From a checkpoint of a small mixture-of-experts model trained on Wikipedia: 64 cubed ReLU neurons an expert.
Below are experts of layer 8 (counted from 0) of a mixture-of-experts language model. Rows are named router (the router's row for the expert), up (a neuron's input weights, with its number), down (a neuron's output weights, with its number) and show model dimensions 0-127. Each number is 50 + 12 x the weight over its row's rms, rounded and kept within 0 to 99.
After each expert's rows: "comes after" lists some tokens at least twice as common just before its tokens as in all text; "comes before" lists some tokens at least twice as common just after its tokens as in all text. This comes from a sample of Wikipedia text that the model never trained on. Tokens count by the router's weight.

# expert 75
router:37 53 33 51 49 43 51 71 65 43 33 38 62 44 57 46 57 73 42 53 40 44 30 32 44 35 31 59 29 39 58 54 31 48 70 50 56 42 38 39 66 53 69 61 39 59 65 31 63 66 72 64 54 35 59 66 48 40 56 53 30 35 60 42 44 34 63 38 54 39 38 36 67 65 58 34 39 50 68 41 37 48 42 40 45 41 40 43 50 63 49 39 34 39 29 63 54 55 43 65 62 64 38 54 37 35 43 49 38 45 56 45 63 56 34 49 70 68 71 61 57 54 55 38 66 47 39 37
up0:55 22 54 39 51 55 59 44 66 32 43 55 45 44 38 56 58 74 52 60 49 38 52 50 54 68 76 41 27 68 62 79 34 56 54 63 80 56 56 59 79 56 70 69 69 39 41 36 58 52 62 62 62 56 58 48 53 24 46 42 50 39 48 57 54 43 39 31 46 47 51 45 51 60 59 60 65 63 46 67 49 36 31 59 47 49 48 38 37 52 26 46 33 38 54 45 52 46 58 47 61 43 58 55 50 57 44 46 66 59 41 37 42 48 43 57 69 56 48 42 49 61 78 34 60 65 59 39
down0:46 41 45 56 57 60 60 48 53 64 45 48 73 49 65 33 43 75 35 36 57 35 73 40 52 46 64 61 49 34 58 36 43 40 34 37 49 35 38 42 51 52 60 59 54 43 45 59 55 53 87 57 65 46 47 49 42 60 49 63 66 63 55 58 39 55 75 42 51 71 60 53 47 28 73 47 53 29 57 42 54 51 61 35 58 65 48 73 34 55 62 41 53 69 40 54 61 41 62 44 44 45 55 60 38 50 44 41 48 49 79 57 28 50 29 35 54 48 60 62 36 50 38 62 16 53 61 59
comes after: "in ", "In ", "2", ". ", "(", "3"
comes before: "| ", "is ", "= ", "{", "\\", "– "

# expert 78
router:40 61 32 39 48 39 55 67 69 43 35 34 52 43 48 41 56 71 38 48 44 39 24 35 46 34 31 56 33 41 57 52 31 64 61 39 56 36 49 40 61 58 71 52 45 55 64 35 62 63 72 63 54 39 52 57 46 32 56 56 39 46 66 47 50 44 57 37 59 39 40 45 60 66 59 36 27 64 66 34 55 42 37 41 45 44 44 40 33 64 35 35 36 44 21 56 62 71 45 47 56 60 38 54 37 41 37 60 43 42 52 33 63 55 27 42 66 70 63 63 59 50 55 45 63 40 36 42
up0:41 59 67 54 50 44 54 52 60 48 64 53 66 42 40 54 65 48 44 56 39 58 42 51 34 54 44 67 54 43 57 58 31 32 67 42 34 50 32 46 75 48 49 59 47 60 62 61 48 37 50 64 29 58 45 69 32 33 20 40 43 42 42 54 64 50 69 38 51 56 59 34 59 41 39 55 38 32 68 70 47 58 54 34 16 39 67 52 52 46 52 73 39 63 67 45 43 36 37 51 48 65 54 33 49 43 58 38 40 53 45 22 45 35 31 41 50 79 55 38 50 41 49 45 63 37 59 60
down0:62 37 60 41 65 52 40 66 40 63 53 64 46 53 35 59 51 48 45 42 59 43 45 70 56 53 44 33 44 71 73 59 33 32 20 49 63 49 49 51 34 38 64 48 62 55 58 47 46 34 84 44 44 49 71 44 37 51 47 40 28 23 32 49 48 53 38 26 45 42 43 51 42 46 25 43 69 20 46 29 49 38 62 42 41 68 53 49 56 52 44 63 36 62 68 44 41 55 44 45 28 59 51 57 68 63 50 54 51 44 44 46 51 47 40 46 50 42 31 73 42 59 59 55 48 52 63 67
comes after: "'", "201", "200", "202", "198", "199"
comes before: ", ", "\n", ". ", "\n\n", "(", ")"

# expert 72
router:42 50 36 49 47 40 57 69 65 36 38 41 64 39 66 44 47 74 36 62 41 43 35 35 51 32 27 61 28 54 59 55 44 37 68 55 61 44 36 57 60 58 70 57 38 60 60 29 66 64 68 65 51 36 55 59 38 31 61 60 39 43 64 39 58 46 59 37 52 38 45 39 65 69 55 41 56 63 68 52 44 43 46 38 59 41 39 44 41 57 56 39 38 45 31 59 40 62 43 45 61 56 31 50 36 32 42 56 58 42 64 40 62 73 31 46 66 71 64 65 63 50 54 44 68 36 34 37
up0:40 79 55 39 63 43 42 53 43 55 40 40 61 63 51 32 45 63 43 52 45 44 64 63 33 91 34 56 50 46 64 45 55 52 32 55 62 46 49 53 40 38 50 38 39 71 64 50 55 57 44 51 41 52 72 14 48 29 58 43 50 52 36 40 65 51 60 37 44 51 50 55 53 76 46 82 50 52 33 37 56 72 56 35 30 46 42 48 59 43 45 53 33 46 40 55 36 57 44 50 69 37 40 30 48 42 42 46 33 37 27 54 53 36 54 44 45 51 53 56 59 50 74 54 56 67 46 60
down0:51 24 55 57 55 68 36 63 32 58 63 50 59 47 60 51 60 37 60 41 66 51 46 63 53 53 55 66 48 45 54 53 36 57 69 79 27 36 58 26 36 55 47 45 45 48 57 55 76 51 66 61 57 44 38 44 35 52 43 56 51 74 38 52 36 50 49 64 32 58 44 38 40 58 57 50 46 63 68 26 27 52 60 44 59 52 37 69 62 35 48 65 46 45 34 29 43 47 55 43 52 80 46 52 57 70 34 60 53 55 65 43 57 65 50 68 20 49 55 35 46 50 38 45 44 60 68 50
comes after: ".", ",", "| ", "201", "–", "("
comes before: "| ", "% ", ".", "|", "(", ","

# expert 31
router:35 65 32 59 44 42 45 63 53 48 35 33 54 45 45 44 46 69 35 51 44 38 36 30 45 33 33 48 33 39 61 62 40 33 82 64 60 39 49 39 62 50 66 56 40 53 59 27 61 60 69 67 42 29 62 52 59 34 53 65 25 50 61 41 57 50 57 34 63 36 51 41 66 69 59 40 65 46 66 39 52 44 43 42 56 50 41 39 49 59 49 36 33 44 32 53 52 52 36 72 54 60 42 53 38 34 43 58 42 47 27 46 62 44 38 42 67 66 62 66 60 68 37 37 62 41 43 44
up1:51 60 49 33 69 36 45 45 47 89 40 47 53 44 49 50 61 61 58 53 43 34 61 38 45 41 41 35 47 38 51 49 35 58 50 44 76 24 66 41 53 38 64 51 59 59 60 40 71 59 46 51 42 45 54 71 37 38 60 64 30 41 49 53 43 54 32 48 32 38 60 50 41 60 51 55 44 36 27 47 52 60 43 43 60 46 65 33 61 55 38 54 51 66 33 47 34 41 60 39 65 63 58 45 56 50 69 48 63 48 39 51 58 55 68 11 55 44 59 32 37 72 65 43 41 31 42 56
down1:31 57 52 33 56 55 67 42 60 92 25 56 51 48 52 54 37 46 61 62 48 46 72 78 55 43 62 39 57 32 55 46 52 44 50 15 37 45 52 44 58 51 67 45 26 42 34 57 61 51 57 53 51 43 43 64 61 60 36 60 45 46 64 47 61 35 40 42 64 27 51 35 30 63 55 43 68 50 47 55 46 35 42 61 51 44 47 45 46 29 42 57 71 48 63 78 51 67 60 41 74 63 47 70 52 44 41 68 47 49 57 67 37 59 49 52 46 60 49 57 47 53 45 57 51 36 54 62
comes after: " ", "| ", "0 ", "1 ", "University ", ") "
comes before: "the ", "|", " ", "0 ", "S", "N"

# expert 34
router:39 67 39 53 50 45 57 68 74 42 39 37 58 44 41 47 53 70 41 69 45 41 36 39 25 33 32 48 33 46 60 66 26 52 68 52 58 47 59 39 59 46 69 56 43 61 61 33 67 62 70 69 39 41 52 68 38 47 50 62 37 38 62 44 57 56 61 40 53 38 40 36 61 59 62 38 35 48 68 38 44 36 33 43 42 45 33 41 37 61 49 36 36 49 28 42 56 49 42 51 62 58 33 56 35 36 43 53 32 47 38 26 62 54 38 42 60 67 64 61 58 56 71 43 63 45 37 42
up0:58 56 62 44 60 25 60 51 88 54 54 23 44 52 45 32 65 43 54 48 51 48 44 41 41 39 69 44 44 58 61 57 51 46 41 54 77 37 52 45 50 52 51 75 83 62 32 43 42 50 41 78 38 64 43 46 35 62 33 44 58 64 68 51 53 54 42 58 48 37 53 58 51 46 55 56 57 67 62 50 58 35 56 56 62 54 66 32 77 59 46 63 40 47 54 43 51 47 47 36 45 42 60 55 38 65 46 70 48 35 32 63 82 57 41 44 54 66 37 53 49 49 64 52 49 29 61 51
down0:55 49 51 48 47 50 32 62 55 49 63 56 47 36 64 41 30 56 66 49 32 50 46 76 57 51 47 35 47 65 53 44 53 47 40 23 38 37 31 31 47 35 44 36 52 42 33 49 62 41 42 42 28 60 29 44 58 39 41 36 74 45 39 50 53 30 41 33 33 45 29 33 63 26 44 63 43 47 62 39 44 38 44 53 54 49 41 43 52 36 74 39 44 48 45 44 37 59 54 59 39 49 43 31 70 69 61 46 53 58 42 65 32 59 41 74 60 47 54 52 66 40 60 76 36 74 45 46
comes after: ", ", ". ", "in ", "and ", "he ", "to "
comes before: "the ", "was ", "a ", "to ", "\n\n", "is "

# expert 91
router:45 67 39 56 37 51 41 71 59 39 23 29 51 42 35 49 49 67 44 41 37 34 37 41 39 38 33 51 29 52 62 72 44 53 60 48 47 40 47 34 66 59 72 49 42 58 64 30 70 53 71 60 53 45 63 37 51 28 58 59 32 41 68 51 58 60 47 41 58 40 39 34 79 67 48 32 34 53 66 34 33 39 36 42 54 46 44 36 58 61 43 39 37 48 51 60 33 61 47 45 52 58 40 57 36 42 48 51 50 46 58 44 63 49 37 61 65 57 60 67 59 44 65 46 66 45 26 42
up0:46 34 47 62 56 61 45 42 50 60 59 26 32 40 49 41 44 59 33 47 49 48 52 62 36 52 57 36 44 37 64 29 63 42 65 43 64 63 36 32 52 35 58 56 55 34 37 38 41 72 45 35 52 58 68 59 88 48 84 63 45 44 49 41 40 67 39 37 58 39 44 42 75 50 34 66 40 46 51 38 56 50 67 48 36 46 48 41 52 49 70 45 29 57 56 40 41 46 44 56 52 34 79 63 39 58 43 58 51 60 46 70 53 73 33 60 53 57 54 52 66 35 47 47 57 43 54 67
down0:63 35 52 57 61 76 52 60 44 49 69 54 43 52 53 60 44 21 46 47 46 41 60 40 36 41 35 74 43 38 69 35 57 50 34 47 11 46 56 47 55 43 55 45 74 62 47 53 37 43 23 33 45 40 42 54 59 56 34 73 46 52 52 55 36 39 49 44 51 38 33 53 45 42 39 56 43 46 70 19 62 71 64 54 43 34 45 42 34 46 43 44 53 48 60 54 50 43 25 35 28 55 63 55 56 40 64 34 46 48 36 53 49 28 52 58 46 41 51 60 33 43 50 56 29 47 46 36
comes after: "–", "| ", "0", "1", "2", "201"
comes before: "| ", "|", "(", "; ", ") ", ")"

# expert 95
router:44 64 34 52 42 40 39 72 72 45 32 37 55 41 53 46 55 72 36 60 39 40 31 37 46 30 31 53 27 44 61 57 31 40 74 53 55 40 53 53 62 49 68 54 45 59 62 33 66 63 70 62 59 28 61 47 36 44 59 60 38 42 63 32 52 47 58 41 54 40 38 38 67 73 62 33 44 52 67 34 47 43 38 42 52 38 41 38 46 61 32 35 37 40 35 59 51 52 38 58 58 56 37 60 40 39 39 51 59 46 35 31 62 52 38 49 69 62 65 64 60 52 41 43 63 41 32 41
up0:36 32 58 48 55 64 56 39 75 56 52 46 45 60 22 54 54 74 50 72 53 52 44 58 44 41 47 54 69 35 50 31 60 59 59 56 56 40 40 50 59 58 67 54 75 68 43 47 48 52 49 66 70 29 49 52 33 76 49 60 31 47 58 51 34 55 42 49 35 39 66 58 77 40 51 23 55 40 67 45 46 50 53 71 31 48 48 60 44 40 42 47 52 51 43 84 44 17 52 67 51 55 46 69 48 61 55 53 59 52 56 58 52 50 46 73 53 38 50 43 35 59 54 37 55 61 41 57
down0:49 68 59 63 49 56 45 30 39 45 49 53 54 46 66 54 47 64 60 46 72 65 32 50 52 72 65 69 61 71 46 43 48 57 47 48 34 19 60 58 63 43 84 52 50 41 57 51 33 53 31 53 34 42 61 48 59 29 37 71 40 57 39 62 49 51 57 51 66 27 70 44 47 57 66 46 69 51 43 65 43 47 54 34 51 50 61 61 48 37 44 54 69 51 64 48 56 50 46 56 58 45 63 36 60 47 58 36 38 49 36 23 13 67 51 65 62 46 52 58 41 43 45 38 57 36 55 58
comes after: "| ", "of ", ". ", "\n\n", "; ", "("
comes before: "the ", ".", ",", "; ", ":", "–"

# expert 58
router:37 63 35 52 41 39 50 75 68 41 33 40 50 44 41 49 56 71 34 50 40 38 32 34 35 33 33 57 34 40 57 68 35 44 73 50 51 43 53 46 62 48 65 66 38 56 63 31 64 57 71 60 52 32 60 47 42 43 54 62 33 44 66 41 39 59 57 41 58 39 37 39 70 67 64 35 36 62 66 30 51 43 38 37 56 40 44 38 37 60 47 35 34 41 32 51 47 60 40 71 53 65 36 63 34 39 46 39 47 44 52 34 62 45 32 49 64 61 65 62 59 60 53 39 62 45 38 38
up1:49 54 63 34 37 40 32 56 48 49 54 44 44 65 29 37 46 57 50 52 58 33 50 60 44 40 58 42 45 58 43 55 37 59 38 38 51 53 49 52 58 88 50 70 38 49 55 43 34 58 79 54 16 47 57 68 41 49 51 54 50 50 55 80 56 56 22 48 32 50 40 40 36 63 63 53 39 63 55 37 57 45 40 46 64 34 64 64 54 55 49 45 53 64 38 63 28 45 51 31 60 41 32 26 31 68 39 59 64 68 52 55 58 45 43 49 57 65 44 56 44 60 42 44 36 50 24 58
down1:61 52 63 56 79 73 61 40 51 49 62 50 57 58 46 48 54 48 51 61 48 50 42 52 51 68 63 26 54 59 47 44 66 50 49 45 57 61 45 47 21 32 46 52 47 66 40 54 50 51 45 30 64 44 42 37 60 65 48 26 72 58 46 32 35 47 58 49 51 32 42 68 45 30 40 56 55 45 32 78 51 64 67 50 55 52 43 88 44 43 55 57 65 65 61 54 55 43 55 51 24 50 51 40 76 60 70 63 53 57 38 46 25 62 51 48 48 44 37 47 59 40 58 63 42 62 75 49
comes after: " ", "1 ", "2 ", "3 ", "5 ", "0 "
comes before: "the ", " ", "(", "0 ", "1 ", "2 "

# expert 53
router:45 50 44 58 52 39 44 55 74 35 43 49 71 23 65 45 66 72 38 61 33 52 50 28 58 49 38 67 33 53 62 42 43 46 69 50 68 38 55 51 58 47 66 46 31 55 61 42 74 50 68 59 59 40 55 54 32 41 57 52 40 42 57 47 49 53 77 39 54 32 30 45 73 66 51 31 56 48 66 36 39 55 49 41 45 45 40 36 43 51 46 49 41 44 37 53 61 58 41 58 54 79 40 59 45 34 25 52 55 37 42 35 65 49 48 48 53 74 59 54 55 49 44 36 73 41 26 45
up0:37 54 56 58 49 62 50 43 49 47 36 47 42 48 67 56 49 48 62 48 36 42 47 45 44 48 62 42 69 57 62 39 43 31 72 82 33 61 47 45 69 46 25 67 56 50 58 47 69 50 74 39 50 52 42 48 49 57 34 44 51 69 36 34 46 48 53 28 65 57 16 46 31 63 69 36 53 39 44 54 53 64 69 54 52 48 44 58 47 34 40 58 52 53 33 61 36 56 49 30 73 63 39 62 46 62 34 56 42 52 61 51 66 55 48 56 52 50 54 41 52 61 39 31 56 39 08 57
down0:61 52 76 58 53 36 66 63 42 74 52 28 43 54 46 51 38 49 50 36 54 47 34 50 40 70 53 63 68 36 55 41 65 52 70 54 45 63 50 40 59 36 64 69 38 77 44 33 56 48 53 39 59 49 47 43 75 50 62 48 48 58 60 52 37 52 67 54 60 39 53 35 38 51 54 80 42 71 13 35 48 52 52 36 56 58 53 38 38 31 47 65 53 45 43 56 52 61 60 35 35 36 74 41 49 51 58 65 53 34 45 57 31 55 48 66 56 44 41 33 46 44 69 50 45 67 42 37
comes after: "| ", "(", ",", "in ", ": ", "–"
comes before: ".", ",", "0", "–", "8", "5"

# expert 70
router:40 55 34 44 41 39 60 74 66 43 38 38 54 42 52 44 54 77 34 56 34 36 33 31 53 32 34 52 31 54 60 61 33 45 58 50 49 35 47 32 65 60 72 71 40 59 62 32 70 63 71 62 41 30 53 55 38 34 57 58 30 39 67 45 50 45 49 40 53 36 35 45 66 67 57 33 47 49 69 40 46 41 33 38 62 49 45 41 51 59 46 36 34 43 40 60 53 54 40 56 52 62 32 55 36 40 41 56 47 43 41 44 62 50 37 39 57 66 72 66 53 32 59 44 66 47 38 42
up0:51 50 27 51 47 40 61 69 58 60 54 62 54 49 61 56 32 48 39 48 40 39 57 50 43 59 60 50 58 70 71 50 61 67 48 69 69 53 41 71 46 52 36 25 47 47 32 42 57 51 35 68 60 32 31 52 58 39 35 31 50 34 37 47 57 59 47 39 47 34 59 74 59 54 87 56 47 58 71 52 66 37 40 70 44 60 52 46 40 36 35 55 72 60 68 69 62 39 54 55 55 50 35 63 49 54 44 35 45 40 44 35 60 62 46 58 65 42 41 56 41 65 40 54 66 62 45 32
down0:42 49 36 41 76 48 49 86 51 68 56 42 24 51 46 37 55 43 68 57 64 39 44 65 53 48 73 82 51 39 53 56 46 54 55 61 40 53 49 29 57 37 45 56 50 41 51 58 63 32 47 47 57 73 28 58 43 45 72 36 39 52 51 42 73 51 35 63 45 70 64 52 43 56 30 60 52 50 67 45 48 46 42 47 61 50 42 33 51 65 59 45 50 55 83 27 55 53 59 56 51 43 40 41 56 53 65 47 40 44 40 30 41 60 52 36 65 52 51 42 51 53 56 66 51 60 54 81
comes after: "| ", ":", "L", "; ", "On ", ". "
comes before: "| ", "|", ":", "– ", "July ", "February "

# expert 13
router:44 70 31 44 43 37 54 65 64 42 30 33 52 42 54 45 40 69 36 47 44 40 41 38 48 31 35 58 28 48 59 49 37 53 65 61 52 41 56 48 61 44 69 41 47 59 62 33 68 64 72 67 54 33 52 49 38 42 52 60 23 47 63 46 48 58 57 39 59 37 39 38 71 66 57 33 31 50 69 31 35 30 37 44 51 43 42 38 59 60 56 37 39 48 31 56 53 53 40 51 57 53 39 58 34 36 47 44 36 48 53 51 64 48 34 58 64 76 68 62 61 70 44 44 65 41 40 36
up0:50 39 58 42 41 42 52 47 36 38 50 42 44 59 51 34 67 60 42 65 36 61 71 35 43 47 48 53 46 32 52 45 80 48 26 65 53 59 40 54 56 40 52 62 44 44 28 38 50 47 44 55 71 42 49 39 38 55 32 59 56 44 71 55 57 49 43 33 34 43 58 42 51 46 44 46 38 56 69 56 55 26 46 73 59 62 47 57 48 34 49 59 24 54 32 47 60 48 51 60 61 52 57 65 26 61 65 47 69 44 82 53 50 31 59 45 33 48 34 59 22 69 34 49 67 46 38 68
down0:53 52 52 43 53 59 67 37 64 54 61 40 50 32 64 39 79 65 48 31 37 50 38 65 42 36 59 41 64 38 48 32 29 52 63 38 56 46 46 61 52 49 77 48 51 47 51 43 25 47 49 73 31 56 72 61 41 46 26 49 33 58 53 53 57 41 50 35 58 39 66 52 44 40 51 34 58 44 46 46 78 79 41 57 55 47 44 47 45 48 50 44 59 52 45 38 48 54 48 45 66 37 67 43 40 50 40 25 39 45 41 75 62 27 60 29 41 43 53 52 37 50 75 53 44 43 39 70
comes after: "0 ", " ", ") ", "1 ", "% ", "2 "
comes before: "0 ", "1", " ", "0", "1 ", "2"

# expert 28
router:49 64 28 34 46 45 62 69 49 55 26 36 53 29 57 52 56 67 49 51 31 51 52 34 48 32 42 61 44 48 59 70 40 38 57 60 62 36 45 47 69 41 62 81 43 49 65 33 77 61 70 54 56 51 61 67 49 36 64 56 38 39 63 34 56 41 52 51 62 38 52 48 68 54 53 41 52 53 55 41 46 43 42 29 46 31 41 43 45 53 52 34 28 28 40 58 48 72 36 61 55 49 31 46 43 30 49 44 42 49 46 45 49 56 39 47 47 50 59 79 62 55 55 32 79 41 44 37
up0:42 66 55 43 51 53 48 64 56 57 49 47 64 53 29 54 61 39 53 64 42 54 64 37 45 39 57 51 57 55 40 62 58 42 53 45 55 33 35 22 69 30 59 28 54 45 38 69 60 42 58 28 57 53 57 53 47 29 65 49 45 55 66 48 37 56 61 45 34 66 57 47 51 42 65 22 72 63 50 72 39 37 50 45 40 45 60 32 41 49 63 42 46 46 14 65 62 40 32 72 42 40 56 53 59 46 67 30 40 70 34 60 41 50 51 49 47 53 35 63 52 30 53 68 50 56 72 48
down0:36 63 62 70 45 38 47 36 54 70 51 50 50 67 42 46 46 50 42 47 37 67 55 56 72 46 55 31 45 56 45 52 62 50 60 25 45 50 47 19 49 68 52 43 42 12 65 53 07 46 37 43 58 39 49 50 46 58 52 62 53 58 46 46 71 63 56 53 43 70 51 42 49 66 48 32 40 34 79 62 61 55 43 49 41 46 56 34 55 46 46 59 57 57 39 66 51 64 47 54 48 33 35 47 67 49 62 51 72 26 54 37 32 47 61 59 41 48 38 47 61 51 52 32 52 68 55 53
comes after: "| ", "–", ".", ":", "9", "/ "
comes before: "| ", "|", "(", "/ ", "– ", "October "

# expert 7
router:22 72 32 48 58 36 40 59 61 57 33 35 55 40 44 44 44 70 38 54 45 46 41 34 31 46 44 57 49 54 77 53 42 49 59 37 53 40 42 58 54 50 58 50 35 80 50 32 56 48 66 62 63 34 73 63 55 57 61 68 44 44 50 47 41 41 43 43 55 35 27 54 48 64 51 42 51 55 55 35 60 50 39 33 36 47 43 36 41 70 50 40 36 47 47 59 74 40 42 50 68 77 41 51 16 47 38 56 36 35 54 52 60 61 47 31 46 48 66 70 52 58 66 48 50 36 37 50
up0:44 63 53 52 64 48 46 41 29 28 45 73 60 36 68 65 38 39 47 57 55 35 41 56 52 39 55 48 49 59 61 55 63 51 56 19 51 56 54 52 46 51 56 57 62 41 52 56 66 66 69 36 51 27 40 47 58 44 39 58 32 50 36 49 21 34 48 67 46 53 41 47 48 39 43 37 52 49 55 63 60 65 35 47 48 52 20 27 58 57 72 47 34 49 52 43 38 57 36 54 57 72 55 57 48 44 35 61 64 48 74 67 31 59 69 27 44 46 64 38 31 62 50 44 26 49 46 40
down0:48 37 21 53 59 52 39 29 44 35 60 41 45 56 62 40 63 55 67 41 56 28 32 63 53 43 49 50 71 59 71 41 33 51 43 73 51 60 65 73 55 47 56 51 35 42 40 55 49 62 32 58 34 36 56 56 48 52 52 62 72 41 60 45 40 52 59 45 35 51 56 63 61 39 46 49 40 72 58 42 30 47 32 54 46 39 72 73 40 70 43 54 35 65 63 68 44 56 49 36 28 41 51 57 54 49 43 75 65 60 53 36 72 45 79 54 48 48 44 35 56 53 53 41 41 42 64 55
comes after: "\n", "|", ")", ".", "- ", "=="
comes before: "- ", "| ", ": ", "The ", "Born", "=="

# expert 39
router:42 59 34 58 44 41 51 68 64 49 36 38 52 48 53 38 54 74 37 56 43 38 32 38 46 31 32 55 30 48 61 60 28 43 67 49 62 42 47 47 62 54 69 52 38 62 59 34 62 61 70 65 45 29 55 53 31 45 59 60 33 37 64 45 55 46 54 37 54 39 39 47 72 75 62 31 39 45 69 29 60 35 35 38 53 45 40 46 30 60 43 34 38 43 35 59 55 60 35 57 54 61 35 56 38 37 39 43 47 42 46 52 64 59 30 49 61 71 69 63 59 52 57 42 65 39 38 38
up0:42 28 52 44 36 49 49 65 34 35 62 38 49 56 38 73 48 65 44 54 44 34 35 49 40 55 37 42 58 77 55 58 68 31 66 46 29 48 48 78 60 40 59 60 47 38 46 43 47 49 53 49 41 60 85 53 68 52 38 49 37 59 35 55 63 62 72 50 35 66 52 65 62 48 40 49 51 33 63 47 50 46 57 49 46 30 48 54 68 58 49 55 51 21 50 51 69 47 64 42 48 54 57 59 54 37 45 55 42 46 29 50 64 69 55 64 71 53 42 58 66 56 52 18 49 70 55 57
down0:56 54 53 26 53 55 61 47 29 54 47 54 30 81 62 31 36 51 68 57 42 63 50 51 50 44 39 41 64 52 45 46 59 57 58 29 41 36 39 66 56 62 47 48 45 50 37 52 57 47 38 31 34 46 52 68 54 64 48 44 35 43 44 51 37 30 43 53 58 39 58 33 55 47 56 50 47 69 66 45 71 63 68 46 39 44 59 29 51 59 49 31 65 61 23 51 54 42 71 44 45 64 55 81 59 72 55 32 66 57 57 46 64 19 59 69 42 53 36 57 56 61 41 56 40 49 52 34
comes after: ", ", "well ", "es ", "s ", "and ", "ation "
comes before: "the ", "a ", "that ", "\"", "other ", "this "

# expert 33
router:39 56 43 53 38 40 49 71 61 48 40 45 49 51 59 38 57 72 43 60 31 54 33 46 52 43 40 56 41 59 56 61 43 48 65 64 62 54 23 66 67 71 67 55 27 62 61 37 61 59 67 58 57 51 52 56 39 38 68 68 39 44 61 37 58 46 50 39 54 39 38 33 68 58 67 42 35 66 65 36 47 34 37 46 28 45 42 34 52 61 50 42 43 34 26 59 34 59 43 53 52 60 38 60 42 42 37 32 55 44 58 19 59 67 26 45 61 67 54 62 60 48 60 52 67 44 53 39
up0:62 27 31 53 34 48 70 43 57 45 33 62 53 46 70 55 34 54 47 52 43 51 26 58 75 63 47 37 65 41 30 57 48 48 47 47 35 44 49 37 57 61 62 50 39 53 49 49 49 32 46 57 62 55 73 56 30 62 63 46 56 43 54 58 42 56 50 58 54 58 63 36 80 59 38 40 46 50 37 57 60 19 45 45 54 66 29 59 44 65 68 46 56 38 47 59 61 62 50 59 48 34 53 59 71 36 45 21 57 44 63 35 68 37 52 24 45 50 53 43 58 39 47 65 44 40 69 32
down0:69 44 38 36 64 39 41 48 54 76 57 21 58 29 40 42 62 63 60 58 77 40 63 48 49 46 38 71 49 55 65 44 50 57 41 46 58 39 52 23 40 42 42 57 56 58 61 43 68 54 48 27 58 56 38 63 46 41 50 51 43 19 37 30 46 43 59 42 48 55 46 51 35 44 44 70 54 38 45 26 49 69 63 24 48 69 60 53 51 32 53 33 41 36 42 52 43 54 38 47 49 53 38 55 35 41 55 49 51 41 29 45 50 42 60 65 41 42 81 37 59 68 55 57 54 52 66 41
comes after: "the ", "a ", "-", "The ", "first ", "his "
comes before: "of ", "in ", "and ", "for ", "(", "to "

# expert 71
router:41 55 36 43 39 42 50 70 61 46 37 34 65 38 37 40 45 75 37 62 44 40 31 28 34 35 31 62 32 54 61 57 42 58 73 51 48 38 48 43 59 43 70 61 42 61 64 37 65 60 69 65 49 39 56 56 23 42 63 60 31 43 69 55 54 54 64 32 50 39 39 36 64 70 61 38 41 51 66 48 37 50 42 44 73 45 37 38 60 62 43 34 36 41 41 51 45 57 42 44 60 61 36 46 37 32 41 38 38 47 49 52 65 51 35 51 65 69 63 64 58 62 52 41 65 40 36 43
up0:67 58 30 53 27 58 49 65 42 24 43 53 75 54 61 51 74 51 64 50 23 44 42 63 42 38 65 67 52 49 43 71 56 50 59 54 46 60 55 45 57 53 65 73 45 54 23 43 21 49 57 44 31 43 45 46 54 59 48 49 33 53 54 48 36 51 50 56 44 54 37 42 29 63 51 61 74 64 31 59 44 57 30 44 56 64 53 56 44 72 52 39 51 35 46 44 43 62 52 44 38 64 36 65 60 27 40 39 42 40 30 60 68 39 50 47 55 51 51 38 58 39 65 28 53 42 42 67
down0:64 41 56 43 61 64 50 43 76 49 65 55 29 62 55 64 73 43 63 52 65 32 48 38 50 47 59 38 46 47 61 66 58 61 57 48 31 51 42 62 35 54 40 48 45 40 57 71 74 45 68 64 50 37 67 53 49 36 63 42 56 59 50 58 52 49 66 62 60 43 47 66 39 60 34 47 50 46 48 25 46 45 50 34 54 58 36 72 46 46 66 56 48 49 66 44 68 36 71 48 45 70 57 55 20 47 72 46 63 90 60 66 47 45 50 48 61 51 42 47 69 50 39 51 65 63 48 60
comes after: "| ", ",", " ", "3", "1", "6"
comes before: "| ", "\n", "\n\n", "was ", "0 ", "1 "